{
  "num_hidden_layers": 9,
  "hidden_size": 192,
  "n_experts": 16,
  "experts_per_token": 1,
  "d_expert": 704,
  "d_shared_expert": 0,
  "hidden_act": "squared_relu",
  "moe_layers": [1, 2, 3, 4, 5, 6, 7, 8],
  "router_score": "sigmoid",
  "normalize_top_k": false,
  "routed_scale": 2.0,
  "balance_loss": 0.00114,
  "balance_bias": true,
  "scale_expert_input": true,
  "init_std_router": 0.00741,
  "lr_router": 0.00119,
  "vocab_size": 32768,
  "norm": "rmsnorm",
  "norm_eps": 1e-06,
  "tie_word_embeddings": false,
  "optimizer": "soap_variant",
  "learning_rate": 0.00766,
  "beta1": 0.95,
  "beta2": 0.99,
  "batch_tokens": 131072,
  "max_seq_len": 512,
  "train_tokens": 606800000,
  "max_steps": 4630,
  "dataset": "wikipedia_en"
}
Below are experts of layer 2 (counted from 0) of a mixture-of-experts language model. Rows are named router (the router's row for the expert), down (a neuron's output weights, with its number) and show model dimensions 0-191. Each number is 128 + 32 x the weight over its row's rms, rounded and kept within 0 to 255.
Before each expert's rows: a language model's description of what the expert responds to; "comes before" lists some tokens at least twice as common just after its tokens as in all text. This comes from a sample of Wikipedia text that the model never trained on. Tokens count by the router's weight.

# expert 13
What it handles: Standalone numbers in tables
comes before: "| ", "|", "(", "/ ", "– ", "May "
router [ 96 140  89  84 137 111 142 131 134 119 155 132 119 166 122 169 108  78 134 146  88 110  98  90 122 100 136 112 137 124 128 118 121 108 173 119 168  86 123 107 156 112 157 115  79 118 121  99 113 128 100 114 120 117 172  84 225  58 113 145 201 145 138 149 122  46 144 108 122 124 114 174 151 156  90  27 177 144 126 154 139  98 107  88 158 121 121 150 155 145 123 177 185  50 149  91 155 126 117  87 151 216 120 191 137 152 125 157 141 121 143  91 120 163 123 126 117  68  89 147 164  89 113  82 120 144 156 126 155 165 181 145  89 153 151 157 136 111 101 213 155 157 111 168  99 125 138 125 144 107  72  89 149 116 106 100  60 169 135 118 121 177 127  76  79 135 126 182 178 129 138 120 138 160 147 107 145 155 149 122 126  87 121 136 146 125 182  74 120 143 151  70]
down74 [123 197 110  95  36 120 171 115 134 154 111  71 108 107 144 125 151 116 164 123 103 132 109  54 180 107 122 154 129 139 119 115  95  97 150 160 119 146 146 131  59 110 111 130 136 137 147 127 148 128  42 143 132 142 101  75 144 118 121 175 128  85 115 107  91 137 130  58 222 142 132 167 161 170 139 115 126 122 109  89 122 142 126 102 120 109 120  93 108 142 100 184 118 131 114 113 147 166 126 119 137 142 114 135 148  82 138 117  99 125 130 214  44 148 141 114  89 127 181 115  25 130 135 167 150 112 123  96 110 119 125 145 127 127 134 103  82 159 123 125  68 131 122 181 139 126 129 187 140 128 156 128 170  77  96 139  98  88 153 144 173 136 138  46 116 161  45 153 130 114 186 169 195 111 130 136 135 154 140 129  80  76 194 135 123 128 106 122 128 158 119 160]

# expert 9
What it handles: Personal names, word endings
comes before: "(", "| ", "and ", "was ", "– ", "="
router [ 92  75 117  97 139 125 115 173 113 104 110 170 142 115 148 105 121 114  76 151 161 150 108  96 129 113 114 133 106 158 115  85 100 133 159 163  96  91 136  85 139 169 145 110 166  99 147  81 130 159  65 174 113 146 143 126 163 158  73 145 105 125 100 119 103 158 138 152 135 103 143 149 167 146  70 101 160 103 181 117 115 125 159 143 180 167 146 135 146  67 152 149 175 126 179 130  90  98 119 135 137 174 147 113 149 164 115 169 165  96  62  77 178 125 100 135  64 113 141 149 104  59 102 145  85 187  91  95 127 106 193 135 160 117 135 138  63 125 121 184 190 111 122 130  80  77 105 147 137  55 144 157 135 146 142 121 117 193 168 135 134 107 119 101 149  91  88  94 148 141 145 130 143 151 141 141 157 132 135  76  37 132 176 163 118  89  67  49 110 102 158  84]
down0 [131 127 109 187 127 123 143 113 131 121 163 204 130 114 140 123 125 159 103 160 119 127 120 118 114 152 117 115 154 130 166 128 120 111 149 143  99  77 118  79 167 124 127 129 128  85 131 106 166 104  93  42 117 119 126 131 117 129 173 156 117 108 155 147 153 114  91 115  94 129 241 128 216 118 107  81 121 135 161 103  67 192  99  92  87 111 137 184 161 147 132 133 129  85 180 120 122 136 165  98 195 151 131 173  66 160 179 110 106 128 125 148 147 106 117 149  70 188 141  88 161 106 106  99  36 128 101 132 120 121 126 139 117 102 153  83 145 132 124  88  90 107 166 128 158 126 188 127 131  90  96 163 139 151 147  92 158 107 138  31 126 123 101  73 175 119 132  77 112 192 153 132 114 116 168  82 179 127  95 122 110 109 123  78  97 160 137 142 132 124 136  55]

# expert 5
What it handles: Sentence subjects
comes before: "was ", "of ", "is ", "and ", "were ", "are "
router [ 92  76 120  99 148 137 123 158  82 112 165 122  95 142 146 138 135  91 112 105 169 126 153  89 150  71 134 147 121 131 195 147 144 114 142 119 105 115 239 152 125 155 162 119 142 114 180 156 120 105 197 134  90 148 133  88  92 124 120 128 147 133  86 163 145 161 129 200 108 115 145 146 160 159 151 147 124  93 129 141  87 113 157  94 150 131 164 124 133 126 120 109 124 120 110 125 176 146 145 111 127 170 162 106 170 106 172 199 118 175  93 131 110 120  25 104 119  89 126 166 205  47 137 129 132 136 140  92 125 108 158 117 121  98 113 123 121  75  76 145 157  87 108 128  73 162 161 107 142 130 108 146 105 151 208 158 107  79 126 107 118 165  87 121 149 137  70  53 112 141 113 102 137 129 126 149 161 131 122 100  45 141 117 137  35 104 108  73  77 104 147 119]
down4 [107 151 107 100  33  49 139 158 149 138  69 105 130 110 132 125 179  84 100 123  82  70 157 159 158 187  93 133 135 153 104 118  78 109 167 166  99 122 138  48 149  88 119 134 102 119 122 118  87  60 112 162 157 107 128 168  79 202 162 161 159 155 109 206 134 129 160 136 128 137  94 125 127 148 110 180 146 114 134 177 135 145 157 140 133 187 127 108  79 132 143  82 118 105 170 138 111 145 152 103 119 147 134 111 128 138 131 148 143 113 107 109 118 102 166 121 141 122 124 125 124  96  76 155 140 109 129  82 153  94 123 126 137 132 131 187 123 126 131 150 104 222 110  94 172 178 139 145 115 146  88 139 163 139  94  60  53 129 131 152 134  25  89 184  98 114 148 138 157 155 120 176 107 126 130 158 126 151 115 123 139 158 156 142  81 133 114  85 152 190 146 172]